config = dict(
    n_layer=10,
    d_model=256,
    n_experts=32,
    experts_per_token=1,
    d_expert=192,
    d_shared_expert=384,
    activation='tanh_gelu',
    moe_layers=[0, 2, 4, 6, 8],
    router_score='sigmoid',
    normalize_top_k=False,
    routed_scale=1.0,
    balance_loss=0.0168,
    balance_bias=False,
    router_bias=True,
    shared_expert_gate=True,
    scale_expert_input=True,
    init_std_router=0.0216,
    lr_router=0.000254,
    n_head=4,
    n_kv_head=4,
    head_dim=64,
    vocab_size=2048,
    norm='rmsnorm',
    norm_place='pre',
    norm_eps=1e-06,
    positions='learned+rope',
    rope_base=10000.0,
    rope_fraction=1.0,
    qk_norm=True,
    attn_scale=0.125,
    tie_embeddings=False,
    parallel_block=False,
    init='uniform',
    init_std_qkv=0.0333,
    init_std_o=0.0333,
    init_std_up=0.0333,
    init_std_down=0.0,
    optimizer='adamw',
    lr=0.00132,
    lr_mult_qkv=0.7,
    beta1=0.9,
    beta2=0.95,
    lr_head=0.00684,
    warmup_steps=401,
    schedule='cos',
    final_lr_fraction=0.0,
    batch_tokens=[65536, 131072, 262144],
    seq_len=1024,
    doc_mask=True,
    train_tokens=632900000,
    steps=4774,
    dataset='wikipedia_en',
)
Below are experts of layer 2 (counted from 0) of a mixture-of-experts language model. Rows are named router (the router's row for the expert), up (a neuron's input weights, with its number), down (a neuron's output weights, with its number) and show model dimensions 0-255. Each number is 128 + 24 x the weight over its row's rms, rounded and kept within 0 to 255. Numbers have three digits each.
Before each expert's rows: a language model's description of what the expert responds to. This comes from a sample of Wikipedia text that the model never trained on.

# expert 29
What it handles: Initial capitals of names. Capital letters S, C, P, G, D, M opening proper names in lists and tables, and mid-word c (McLaren, secretary, decline).
router:139167195099138123162131123117127160144120138113075130136158109144146121122113117123076106065155161123111099159119113123165110150134107111142074099140145128094119119112134137103114117124111142148134169151173113127136146129144129119096110149130134111124095095132099136163119114117142141130109125144144151128105150138165122147136098161098173125151124175142120121165151135145126129155072102128131104131129131105157119122086132138170068076129149125164137142107150140098132131104064125100082102148122089127130106126145120109143103175189121112143143122147130128152131126106160079168116086107138087133128132136121064082124133107129105154127152104170136112140108110151126130191098104128107082122191138092123128103170142140117121119114145144115125126145159156119127136123105138
up0:076154157096115106116149112131134110129130100139157108116134122145128083118181141135152113124125153148180153134143139105145101154106111135126110124128125157141114163120130110139142140144097160134151163108139156168110140174141135115097104107120093101146136111089129148173173137157100161080141125111140100140142165155147113141158153112072139160154138101119142084126180108158150107137124116120144162153115086113180164138101134134151160105133119115131140124146175114142140135109112151107122125161109139090130140106108125089131100145163098121158128146141130093102150145144121117134092118123167145103145149110125136130113091128149092136137150101129082065117111177145133169119122110160165123171179103133086123090168123078113103119157094113114104078153155097121124108137121140
down0:142097126112145134152111126073093127189157153100118138191126097149098142119131177149114115102174091122118091132099119100109151103155106104107151171113142158117104085127096172095106141123169113105136104157119120162176144142141118145146156126122102130135130147136108113148116101151119168199122113173145119114126114137128168145138161091131124123129114116107098113120108070142105149125161147144117135128124156128160106110157151164115131164189168120141135102097135142112136112118146145105139160086142149097135140118129160106143186137136112111155151150108121122142128143119107135124111132125085076144167118100103189113110146121134106140172093143098145131113132143133127155073133120101147157115108083099151112107145158124092110118144167134128121136138125097116144142136152117
up1:139153135127139101141127117124117103163118122110153138119153108151147149091123172120177088115154174119102140143141165132127140137145166154056105114112162136142079114120151102156131148096091107137123138124131115145143123129135111139078142150125172128126122089168116094127148137155106101144087155129157149088130120147138104145133144137116146157127148106111120124105133101183123155150112169133154118147107131087102126124102138161152112130113126144133100080049153134118127153099127154134126130148146122131143163176113156136114076124173144119154091140124096090143156170132149110114116112182112122151157146090099083123112119134155123154111084122128125165149166098116114166161115108095146119145144148133110106119130138168126118116158147081139179123084127158087129098116155142
down1:153099138131141143130126124141125115122124187083132157117125111092155118114088089121087113094115117136142086114099093154139146173087144128137131130170136144122137124115084114168164117141124142140103088104152109114145116133132171125120119141123118122101153076107101110147136127132136181085090144173136133113130166125140129163164118163120156129132099104143153134125090135150126091142093120093132098112111147093105135146094110105146140137147145091132174094098167144159131144156116145175127141149121133148135154180150087124111109148157129097091189101097160079110137145152126141121114116112149115100164129100097123174125181136130134135105110134134155126099124118129133133142113124100125178129101167152114141136118139117084165188111116098127127122084137148115150154096084117
up2:127099101108137093129143117111132136154091083150120096099110148125127148088165128100116130123125090112123147123151124177165075158140142153120173117119100113167118119100147142123134115101074100128147116137114087119128138124135116114137106119194138107146127093128173115132107131142114131177080159129132131095149158098124103159113128133129118166093129140145130096198158161134121135096065147119157114109093135138135157116151096159137145095180158119131143097130124116171119100168129194124136121130098140140104151194115138134122155145128111109145134168152126157146136095097112125122107152124104112110125155150150128090121123144159109132119100121150117158149150111104069149106151148141128103125137122140126115101108160107104100122121162107124132127124137122127137143223133117
down2:154106138119113140107160123125145111145116128178149140126149149171140155137103120151107138111121070141170167147163116142126123135117176105110102120166101136146137119168126129099106115141162108072139113118165139090133094131108092154096111101124148140121140122130104171113099136098136064142148077103123136155106104113169148103155134114111119164142122145148143119162155113135183123131088116089166151119151106114120125107162149167144150136098160178082127087108110135107153126135141155147171150133108141114104114078100129157140142120089119145093114122166138142128126154163151145133139115114133125135153135100151109113110096114121121137130123133146163119170159174145117090137136164134125123130152123122130111148137158140140112158091098108119211126150099181137124109078138100

# expert 16
What it handles: Space tokens. Standalone space tokens between words where the following word begins a new token, e.g. after the, and, an, or table pipes.
router:195134115072113125151099123123152127126143102125099124131172169130093113147114120157114073128150125108123132130111147131131132131122098127123115117092108127151086163139128144144158148103118133141159113102099135137092109127107137139151140161126129125138078116146081188148112150124119127109103140084170101117124157126181120143120105119081156161153123143113130087144116133134167115104101125128114094135118144085154103127090124111181107161113166133120157123114179138093152092090160137114105113141101078132150088102097117098118090117121155154147113140113092145143147134131173047129113129107176104129133147140141091138096155117129172104092111108109084151152108132118129146154140101146140127131142146126114149119125155163150110140170127156151126139161134137113108163152153090
up0:105102112143155119110107085186120149144119116182111104107118061222093125125118144139122147126151141122105127136124148122139150134103125114162102150140134176132119143084154138094152141130106150109153114108179117113137121150128137141111120129124129120166116112122097165107140141099131130107114137140151144118095141122130148174103089089145124144100174104099144126132159104179105124104124123101152125145139095120124132100153140135168128121105143092118070129088142151171156120104129120115106114093115153104121142113103138133104115104152085146104108137147082095162165162107148106104106102141100144122119164135178122134119144123139089108149104140132170124123178116128119131100174142080143110155132156139073146114129116112089116132141121158151138063126123116121158108109139155
down0:150122141106131138094183104147182129165167147134143153158123129149117093119154191125116109113128084081137140118114161150156146094082142127109076120120149136121148111150103147147119119114117137145125128133140111161135136150152093080086133103137120109123098101163140148131141128104103134119156122119140080099167131126117152112128144153113123136122130117137154104084159142125121116152093138110129131107112097145123128112163127110139169097176108108108133148108115142148118143132147114192103105140148124142092139167185134128123169130075141112126116099154106120090136145118099115158121151127120116101161123142148113109166164125149100120122143154105173102122153151126181113137134105131180138089115149102111140158108118092158102142102118217165120101102162155122167103133124135
up1:136150147117114117107156151117133135124136144146135124110129114177098135158088133126126159148085141088135133092176139115145118123154128158090086093139130122153142152134148095198187110123115123093137127091117089126120119155108149134115124121131105160117121114111121097121146114138128098148151184161084106172122128139127131146122110093134137147141164162150106084143116113135110161106102119095149123124107119108082136137169113114176137120172125096102174124078127104126166136106104148132110172094111096113154140099142145123131099133148137132147100131189100147126129135135144115116140144143134139177126114127123079158104109123111096136138132118146156146143139113170131083099146147128165097118139127084115122074108093077098108168163156102081127164158133101115142160113148135
down1:125141127060128108179121156128119110130119134149150111148128133152120128138142135152107116113113118117113130130102106141118119177129096137160071097146127109129078124141092096143167129113135130108138131073102150136125128118165098135134109157106094141119119174161120109078134158136163109117123102134141125118113142094153077140149116093113123125183061134146130116183125136098135108096089109115145103157094121118126089112161111135122140099126138200086130143120178157123146129123145134133117131083147124156079096100138184145097102118089147080120117124129148193108157133128137149114083132117138092091126138108118137149100104151128139163085149152106144103119119102122108125124145106105078133105153110123149116110099125126152123158131112103143167174110128127105113156146123125
up2:121130102108090107152115127150144106114150130148133094119110107123101140152122132119120118091122132136105145116147165138025110116124099147139122095132125135139153130140124137103080111145128075117078099110182156128077142162174109113116123144140127129172134121136100130095133120121114130105125129109132084104140204125143128115149118126130114125135183154155110143117139145111099144079104134116148195143162096172157114157114099123140140160101123145154108105128134110195127113121151118079099149137036183129156127124141146132103123156121128112150087122127100118185136162115099098132139140131136138128150158106118123124131093140144081106152129114149122156137149116152092105111139146144129100097118115113106134122112143141097090130119117090129137117162144107118122117137134142
down2:114154092107162122177069106150111135126119163116138120139094121113153170087142078158122129123138128158151162127108160148135150130100161117117143083165104175100128091142112122076099131089176134141145068146093165066109121109143065124087184154122132131105129121128111080137133134138130136117094178119121130087118144117127144165150151150100120155136120119089133142134093130121114102114097126171132130094112133153109145123123117116133093149089136122072132119093098121091148135132116118109133107106117130113123137112153130118174097113164136100126111126175133108152129096119157141122131103149160117130152141160101138136123192105165113142142105112142148153144143110138153135152116104114112164122159128120149158145144100151101158122089171122102117123133097146143123099154127117

# expert 21
What it handles: Name syllables, decimal points. Inner syllables of names like Lebanon, Domingo, Halys, Ko, Mu, plus decimal points and semicolons in numeric tables.
router:157173092080123118155152127123091151099118124063157153098106173099105092108182136155148108122081118113137091156130158145123093154128140105151143138127094127102087133096141138158131139125103137094097154137098162171147108148146154105110146153155133149172097114163161136141134125123135173156108136087115137129130104149154074148122131110127140185116119130123117126132145129120130163159140120139105127140168160155170089093088138105127125121120134135079116155138104125119166134138123174160124154151140132119170101108134119125132102083095140128135166096138132118142120109085147129113143153151132166132088161158119106106122145133115145137119159138150095099116123128152152185138134103147138096108125165103163123154132133153126144104140125161151099152150159147106097119181162132
up8:103095119131146130162139094137122154129108105150156084114134141122109123117123151103116143124143095077163118131181128146139077150128141134146091116113119125098093132119136157173159135119124144109121146134093113121099109111154152164077129174166130130098120111147129167151115124131113127105099136113127124117124075131144147152143119107119159143095146176104096131131149154157096100079118116140118134169143104109122084113131132135144138132165180116079143107137111143132151095146145158122139120172118074084109156164118157083107141110127173195124107148094134141119141139070184151126144140113123085130109172099122155112146081130138116117136123107111126130123090157144141124128122123081181127112124153132084149127101131116126141150179134110083124174134138123138120110104149151
down8:102145136185143179138135090143151115158139121118139112164104110140163127152110100134150114148092117099062158127095143135130141078107123144143136103136113156162130120130089116154093125160111160120154123145113120093105150150097099091092138148141134087135163087150121132154133163126087139125159121126108152102062139135155123123114137128110120152080108145203111128118117134129149105133133125135117116130138140118128149144112147118066102151147084159131120133154095124097150124174141127138089111131119120135155162130128140158124098153118162110103109134136106178141149140116109127130157188103079102150119128142156151123161099093140115109169167100098132142147131071132128131113131125127124135124092057142119118114111121089131152122126115123122172115128130120145113134078141187
up9:135132097108141102153151130103113144137132102101129137152075104167105121130129116133056104128126128160116143145114146126127116136130124159114076138128130121154123138148131147109140145118105147113142163156128146102119095148146154101115168150206128124154112144166125163130142133128161142108150163143108112095117117113077121145137106118124139172148128165148120159139108123108076095157096138123105108139171118176145135142102113119142129157084171101110130107131138114164087132160120127148088138095106135148180134109136150157129115177137133144128087154105136117166122132141142134129134171175120114156139113155184096122069131171166116104122178138146143116099148102125119157175132104142185113153105185144118108095110113146112129144132121109108140086131179127124134124108129103
down9:131114085126123108133153129140089117074098151087088112112143101137116075118126139156141118104164121129108152123136081094137134114109162133166137129102124107098147108147141156142104152138125163095117136138158135153136140157103125147104155146122143147174144127130097129135121140119187121178185153110142154132160107136125122124140137156123105113117117149093147095082153101114113148129167145147137103135153099124080108150156134144150158135141107131105145160124195128162105181074136136118097180144112106130112105126131136081133131129128106107146140137112180100076129084147104129136149145135152136125133152131168132101119114069175125170148143102124123126184125144145176124119113117186092138100105091148100143139106111138128136104126105092139126135134125145123086091123152130
up10:183131107124129088118099133126124155104116113144162122107119132123078108138137126158114084135131107085189109095137125134148134166132091119142099127127123123123143145182165117159150127134095117080164136088150098105130152143137187133125121171111107121158085134138110151115143145103158126176108142083106117123121125107124075148105078144127151098159148123146143150118134126139121125146134138116156134178139137114130125100142088125134143145091127124116214094118096104117160117104110111080093135093154110133129087112117135100125114118115148123130170123130177121112148142118127124141162098129124116112087126134151114132129122159094153137120073140104148098165160116164117138115135069156126156138153185109139113130128130155105156182119132108112141144144083136168135148117133105
down10:102106124143159105122111110134145187139130169162143107092107164118134164109097145136135101146121132111112173134134168125093154116103182089127161113114088133162158144115136106119121154132081094151145146117178140139198115125154149150114126110176123124131140114141180164152129094121154181133136078110120158119132102117104111108107106140124144149113124129122109140129096149112152144126118158125128118168094103145107115126135157176117135140093156137154094095123089134173161133116128146143118076125124128099074145140138139137170183132109090137125118088128088129171105131118079150140107103115123127122100142098113158133142124129139183153132116142099144157127140128136168124164134158143134108129150148141128123121143072141131102177066153114114131129121107142158128126127135089